python train.py --d_model=128 --moe_layers=[1, 3, 5, 7, 9, 11] --normalize_top_k=false --init_std_router=0.00852 --n_head=4 --positions="rope" --init_std_down=0.00637 --decay_shape="pow" --dataset="wikipedia_en"
Below are experts of layer 3 (counted from 0) of a mixture-of-experts language model. Rows are named router (the router's row for the expert), gate (a neuron's input weights, with its number), up (a neuron's input weights, with its number) and show model dimensions 0-127. Each number is 128 + 24 x the weight over its row's rms, rounded and kept within 0 to 255. Numbers have three digits each.
After each expert's rows: a language model's description of what the expert responds to; "mostly gets" lists some tokens that are sent to it at least half of the time. This comes from a sample of Wikipedia text that the model never trained on.

# expert 22
router:151104142110098139104142099166092111180149130093135118160114154096141134145133144147143145113142119089149184169114160121144131187121111158156119145137175125165156161132144159112110151151133134142131096107094123130111115144121105146163120134153120124105144178117127150102111166109141163117138143143121101156160092124104105169114153106087132116134106099145131154171088136150124138169098
gate0:061119137100110127137101141132110102192147110107144106159167131094144093172123103087138183117112109112118172145145151123120127124121144154137109122144174093126120132163184169131133134146146132158111149130146147109143149086125115126137124136150107119149127160106157133116110128129154146140127134178131067145138121105114111142128167152120132176139123123139143099107132073073113128128130
up0:107154131114136152116123171098081094129107111096145125141187151118135127134108130079123159116113104123091176160134154147130131133141163122122104185094106116119129129174164130143161119124163116107128135141118094127141137145109137089128149136143096099114114134133150136118119123132164152116127127184145082143131114094108113100160159161133049142139123113102131109118159084116104116126167
What it handles: Colons after labels in infoboxes and taxonomy or gene lists, such as Kingdom:, Species:, GeneCards:, Full name:, plus line breaks and commas.
mostly gets: "): ", ": ", "hum", "Wh", "Bar", ";"

# expert 36
router:145088141105079113129143096145104092147111133144129096129120155108147138177107157153158158111154126100126148144093176157146114130118130138146126134176159100145139165099123137084109148148152109155153137097125127096102096158123115133144091138171095134086161153157112158097108145094143165116144149135114109142118108148116112167108146106128140092151097098148101123147116159158091136133094
gate0:141172129124139112154107127108128104145133095144140121132152151114132108118134173114137109108129119110105165081126136164127127115133153129170143123108094092139126143155125103123118166094129098086121104104105152144129115125126128159156138122160104144118134137142123168056128135108190124144090107166104108161152095113162068197104152116124153103130113086109089144148120136157112113133117
up0:113119107173177120118108117155113137163122145114172134114095136122109178105126113174136132163117149149164118135161133111108135122146107155098120139140162100173127146110155187172100108150098085165108117126130123142156096112103110144143144145129128117139110119099112109165123117172118138094150147119134119123141112106114184092108105142149113114170111136175176147121111104111154138167146
What it handles: Pieces continuing verbs and words after a short start, such as h-ire-s, h-ost-ing, YouT-ub-e, orig-inally; also digits in years and sentence-final periods.
mostly gets: "inv", "disc", "%", "child", "ste", "fa"

# expert 47
router:129086145123083142111131095132108127158146117084146107152101143099153134148090133144178163101159143109127145131091138140125100121119091142167109141148145101141090160097143148111114137161154134129151104107098130124107099173116108146142076121157087153115174170122166119109114160113109145126132131158132146149141117125102119154111169121107147133185133103155107153116121155162098156145095
gate0:110088101096110117120100128139096113128138145106145129134128122144149115104107134088135127175135142132132116106126137147132140132111057189123095137093145107080077137129125119113102117108089097122104146132108141132110135133121123124129090178094101137073160122134128108151135182134117165103148126131107142118146169157099107158114166075119136134162133139180128159105166135101126153121111
up0:089135108120086156098144121171136135115119109064123135161170131147127162124096096132161135159109113113120125116141093128133104168139060086101117135103124107116099122173160120153157133152141113123102160151166143137168143102151112133147108158109116122133097116083126107119110165121130126137134172108136127136125125133100152141094180130124147104109126081108175136118145132108126076115112
What it handles: Word pieces inside compounds and names, such as St in PlayStation, form in Perciformes, R in Pan-STARRS, often in lists and infoboxes.
mostly gets: "disc", "ign", "Leg", "did", "sc", "Rob"

# expert 32
router:138117149111106146087136085152083112184114128107127122171093163096155166153115139164142152114174173097143139148101142150151116142108135150176123141135163100138134151082130132106124165157163123158158087111103131123143111149113107139149114133130100124111149144154124122115097147098112128132121156163153096161138109132087103134104153113125148118171115102138124134130077137151113162160107
gate0:170112150149128167141140082110142136124113161149136135159115141146142104138148108099101127131178135123155090118156121156140142162112141127089134118141124128126160161100112103123119137133101137108198165092080076158118102121147142123143118089138128135153140126178148114111095171144128101096089113118136137098138106136120111147164081116089148121161105081144120155149105130140092122157130
up0:187117086164145102109156124145119129112120144157118164089142119122115133145113116142169109158116124135130120149084076136147158126080097148087121125154122115094143152119089118083112135158146141124099113139082086144133090129109123146137120146152119082158117123133129158089144103126101074112150134142129149150147134161123144139099096084130119101119123111131143134148092137188154155105146
What it handles: The verb is, are, has after It or a taxon name in species descriptions (It is found in Brazil), plus list-item starts.
mostly gets: "It ", "has ", "is ", "are ", "  ", "=="

# expert 20
router:170091120089099131107119093169093104154131123117158114150128148100147154158112150160139154104138140097135162148119127120131121169088107160157126121146147110163145160099149140098092137144145107153130116108116137113104134153068083170132108143170093147128164153159118147111126126123140140117142149152124107152156107121113116157125169125095157101133133113153087143160100159143120153182110
gate0:114129122146148131153160091104142132115186090169130083107158166149112174134129105127142130112120105086135184130098133148129106120128146128114121087135107114128156164189101124110126138114138093169123118094170139115124134145174089173102098106129074166122153159151152100124146110126145173115174103155129113137111121114131128117116138173112117131148151157136107118122118131131131145142108
up0:113142098121154120119166078074110112112168111156124116154152140141098151137110106126143102126131160104138163129118107176111124117098148119128140129129071128094163135168084123104105112122125096125116127105125142136137186157131130145115121132089078142135153125136168117132167108132165178120121127171129152104143116101133087091089109131140119147150159149099066101134108147144140139125114
What it handles: Colons after infobox labels, especially time zone and Summer (DST):, plus of, from, around before values in geographic or technical data.
mostly gets: ": ", "): ", "); ", "maj", "milli", "from "

# expert 33
router:124096120129087109126118109139100105155142131109116104128112145094143139160094144137161188132173152097136168137085165136138103166111086135155102107162140116175136166122147130096107145155147145124156095109128140104091116161101118156162093145170087135102162168116128146103134143094137154120140133170122127151156104130120124167106125139117144097129124134163089154133121139144108150136090
gate0:155143097122116128100133123108108125134126086125178133136106131121118139102116147127135157158126139109143059139107136159149108129171112146146113128139133113149144144082137110141077130164123094177149125145132178112074103147109113164182140145127135178196111148104155108106113143157126155108128134122110119160177123137126117130142130101120123122134131126136090125138127092070163164134112
up0:128141053119094137135163120164130131137149094102152139149109115109118119124136095122148126138121114114088085123114095134129137126153104099099116101118128137159144120096196103180090091142147162129140164150120129109093141142110145068147111142137123137148119112115181133111107131156162147129126130103088121137150149169136133121147095135136157151106169143142131090122169103116163140132082
What it handles: Middle pieces inside words and names, such as righ in playwright, rol in Chevrolet, evel in develop, plus digits in tables.
mostly gets: "appro", "augh", "chn", "Leg", "oug", "%"

# expert 49
router:137110131136108140090122099142076098150127135070139115151104138100146169148126142144149139123150160112146133137127142127130106171111118152149138128147168104157102155106141124118127173164137127180147116094096132092115125139110093157121102132149093144095173168138141150117103175103119118116125138154144114165138101154081113149115139119073151096154092099155083141127113133131126152154092
gate0:139118106145102093113127119149134134110153137060126152109118119131151138141140104116153142130145102135134123108130115147159125114132145164129162096115137096143097140107140155115120132136153175137121127139083101077101101097115096160131128186139131171084146167132115175128119137102148119113114156132083118150122118119109140194111123167107158107133149106156141108082139111159130059113111
up0:108142143158150150139106144142135082106124135184167111136094135150095106115147136141097119146124145157150122130099084086082121119107119097142123158110117151086138127145112128143105113139091093086127127136144085154145155161120137087109136119144123155134134101149175156134185127138088113108135138176138137160120157096163173122164112134136122123108139184108092125156119134111097151140133
What it handles: Dashes opening list lines under a taxon heading (Authority:, Genus:), plus sentence-opening words like It, There, However, and "and".
mostly gets: "However", "  ", "It ", "there ", "There ", "ording "

# expert 52
router:124090178129111135091120109120113099169117139106127114159124145099166141144099145140128192107184142095132140131082161136136106142113102164168086146149141117155125169137129146091142140152161136116143093108127138095101123168126106167137079122163072129089155157145146136111119138099125137138155117161144107149135125132118102149107145129096141113150122108168130139144119165145114155145105
gate0:091116181102133115116096162113091124167099127162118123141119092105169099125138116137100098134146162130146111109084116171113160143143136131140154168170093097116158137122137122138141150154108145104131128104097125164128147113096123125106123113137077130087186149133158121095120160112168141103171122089138153122143131136141124117119131140073105096095146139098094127150125169113136148126146
up0:138123161132122152134091103129141135125096116114146155139078099143153136136076123134148116150096154147146114159115126092102112095091153129113169114110090115106081136071110131131125153154091155122106117111133109103109124136111126078133120136130132108098113131172126112141154158090099097108151118091167126146111149103121107114138159109070160146156161095132178130116144143132123133091079
What it handles: Middle syllables of words and place names, such as Heights, Seine, Liberal, Party, Headquarters, in infoboxes, tables and prose.
mostly gets: "chn", "ign", "iti", "did", "evel", "ater"

# expert 62
router:142090173124090152119144097135112092166134133121144119165110148097146120153101151134145165127187138094122127139081162105154108121116091129142109131140146136146125154111137140101104151159174141125140109096136108103111102183132120161156094129153094116083170167140138163088120143088143115115129126150127125163140101117123088176116171123113151134142112121163117130146114159152101138140114
gate0:137095106099117115130106143114155126109160114147155098131086124114138133150116120100107129143141113118093108154132126171120118110114164112111138139133109098138142111115104164103066159158112120117120156081123105121114118153105137160150086182131128121160180129128203150061116159113156087119109121132109118141134124128128124160112114126143151145106092147135099093161090160131112125152163
up0:121149140106146141158145138156148134128131143134178067149103154162139102121079127124128099096105163164139103099134096142130087132097099132139146111158113086121195153082089101134159164108091091092115141151155131145149106114151141119126122131137105140143147113114147117108113114097119120138106084150149113135100152098117166154115126144119136105147179103128118150107093114088104139114128
What it handles: Inner word pieces such as ver in Overall, ock in hockey, chool, and table separator rows or pipes in sports statistics tables.
mostly gets: "|---|---|---|---", "disc", "app", "Leg", "bel", "chn"

# expert 59
router:143106126126099114119148112132099083149131139099119093124101159105146139157119157161169149107140139107152149151072142159149086168110145127173115128154171103132115163103144160089089142150151117146143121115127120103118103144097104155145100185162098154123163159150141116101120159124128161110132146122118091143131097152113110149097125126113137094164090119156113149123111142162106148162099
gate0:080074158110118086124099120125126109138123162093169160128090128105127133154113137117108146110128112124164131111119136189136093159181130136137099184166152125129102143090144105107126134144128086133149138132092119094116095119074110117126120131133114116116095153149125095125126131115106152099148136145127116153168103131118065093121102119130111098174110140113088141114146149138133169116138
up0:110091137102112042134093139142139122128132126137158145157112134126099154165127069141116135107103066129145110118093130164109115147162104112165093174121159118112072096120113109113157104123112118118140162156101116132145093134113131133106119165092112097110111101145151121125150092123137135107147130160110127152116137130139087111107103092140122110109130127124095110104158131152130178106154
What it handles: Last pieces ending place names and words before punctuation, such as ro in Montenegro, ia in Columbia, s in sharks, o in Espresso.
mostly gets: "disc", "inv", "br", "there ", "vill", "Rob"

# expert 11
router:149099137126106113106120090140087100153101157121127115142107148104153132155108182144146168127170129100133158143096161142139115169099104145151108128153166111170106167104146143115097155167123109148121121114111150113091129180089115154152101169162114146116160147116143149088136132117135159109143158141107116141143102127107099145129149114119142097151096111149118125148093133136098172181125
gate0:138090126155111163128125112177149078115171085114129083101123128103135126140106111119105149117104104119080134146146132146145180136122123129124125153162160088152100152111107154130100131117105150161115128136113141086111128136148111100107120130145106122141110143082167163084129128116122172144152156130073155147173089137121154150170137145129164135103124131093119134075124099103113112113120
up0:131147135122149124129124118127133122131147116136150124115155129152137142123134122116108100161105122113135131126205155115127172148120149167127145166117148110153118153115181125134086094113070105146101104150075098076134127122138116116096157160176146150157120157098166143075151115137132187092118151085090130120132126136107139119125128148140129129097110169130120141082142114093132118095136
What it handles: Opening fragments of place names, record labels and words after a capital, like L-A, Los, Lake, RCA, centur-, milli-, especially in tables.
mostly gets: "centur", "Sup", "milli", "high", "maj", "lim"

# expert 19
router:153096149090107136114133074158087107171108131095146100164138156106148140143129140154151139116149143093149135155113132133143106139097118163162124122137164118138126167093148149109080141143136130149136130103136130111113126163086096183145109151176103142126148154130131152094134155112112142123136165141117085164159098123117124165106165118106154105141098092148123160167107154138117150159105
gate0:109169100129113127105110175192132100189160108105188116123130173120115103129140127147132164138115101112116131105144141146136146146118188128141127112120180124143152149137148178161116149127139121100102130140135118122135175155086107116148169089118095125107123149139084113131110157133139109162128164164096136130146144105143158120156144102156164128133104168129138126119133152124131158147143
up0:197139074128113102131106139157137103128172097151160111136153159135104129162125124114139148140176110110103127150106150133144111131121121144140094141114142164099166113115144129121112081142151100112144110163093135093155159149159132131143152171122110093104120151141123133191120111117129133103111113148124120085099140158151143163130164102121167135112123178153113098101124110125153174118112
What it handles: Colons and separators after labels in infobox-style lists, such as "Max. depth:", "Dean:", "Born:", "Postal codes:", plus table pipes and line breaks.
mostly gets: ": ", "): ", "); ", "Sup", "maj", "– "

# expert 58
router:161095121114085125129157101155114107153143128118124098144113151094139152149122145137162146114164152095142164132092147139126082127125135147155096113152139112152119186091139121082071139169160131136147139103113136101105095155116111168144110144166098126106166173138129164099114137100155156104124135173128103145135112141112135146111138140127139113147099118157094134135095170171117145153104
gate0:157136140151131104137101079116154148177113157141105110154119124132140148144094138096109110093197097121110117114125103138114116117118156115176187133132144146144106152097137135081109158149120144136156135106128145081094117128132139158153110159150125100101146124160105164109115151130161087109127131159157103138090138136110148163113080130128131127124102153119125086141117185146113133165146
up0:115129132114162149125106155139154137155140116137124155121112107093142147130141119100124151114124101115142137123090113188096131107149180109164189133133145130153111125087137153123108098178111159150157147157145109073139098112135127130108108119082106101092152152160115120137120151142177115103097104153148097136108121127105176128095072137140145128132146158117130064133144130114111116150113
What it handles: The piece st inside proper names, especially after a capital's first letters, such as Houston, Woodstock, Wooster, Ostertag.
mostly gets: "ste", "inv", "lead", "fa", "st", "disc"

# expert 46
router:144117160120101140099120104137102104156094165101131113166117162096130127147109163166164162121153170102157137158115137143132103169107141143155119134136168086149105161118137159105124143144147106149157099103116150129099117152099106169130110109157102142101173151148115124100111159103123138122150152162153119159140101142102119127103132114095141107172103094150103136162107154149093167160138
gate0:136129141103145151088162139156186138165106097129117101126125105106130109120131128165176127160151145119144155122125123121111094141092141137163167116125154129118116133102106151097153160111154133112108109095153089145166108156108085165117126165147109139118097107146182132151143143124163115137127183163111101143159116114124150130093154142094154111122110066119125120112123112142075135151147
up0:090108165161112130125128108146091096133141145133105120123130147121131138132119129105118135075137116126099128148111152111139140143130084132107085128148146117179106149113161136149077116142118106123145141129088136068058148137145129097158082131150115096066175125144128148095158124120127165117111077134114129149132136150180092148147127123120156126108112148160124110115111125084134098109110
What it handles: Opening pieces and stems of common words such as becom-, includ-, vill-, plus zero counts in sports tables and parentheses.
mostly gets: "inv", "includ", "vill", "vari", "tre", "addi"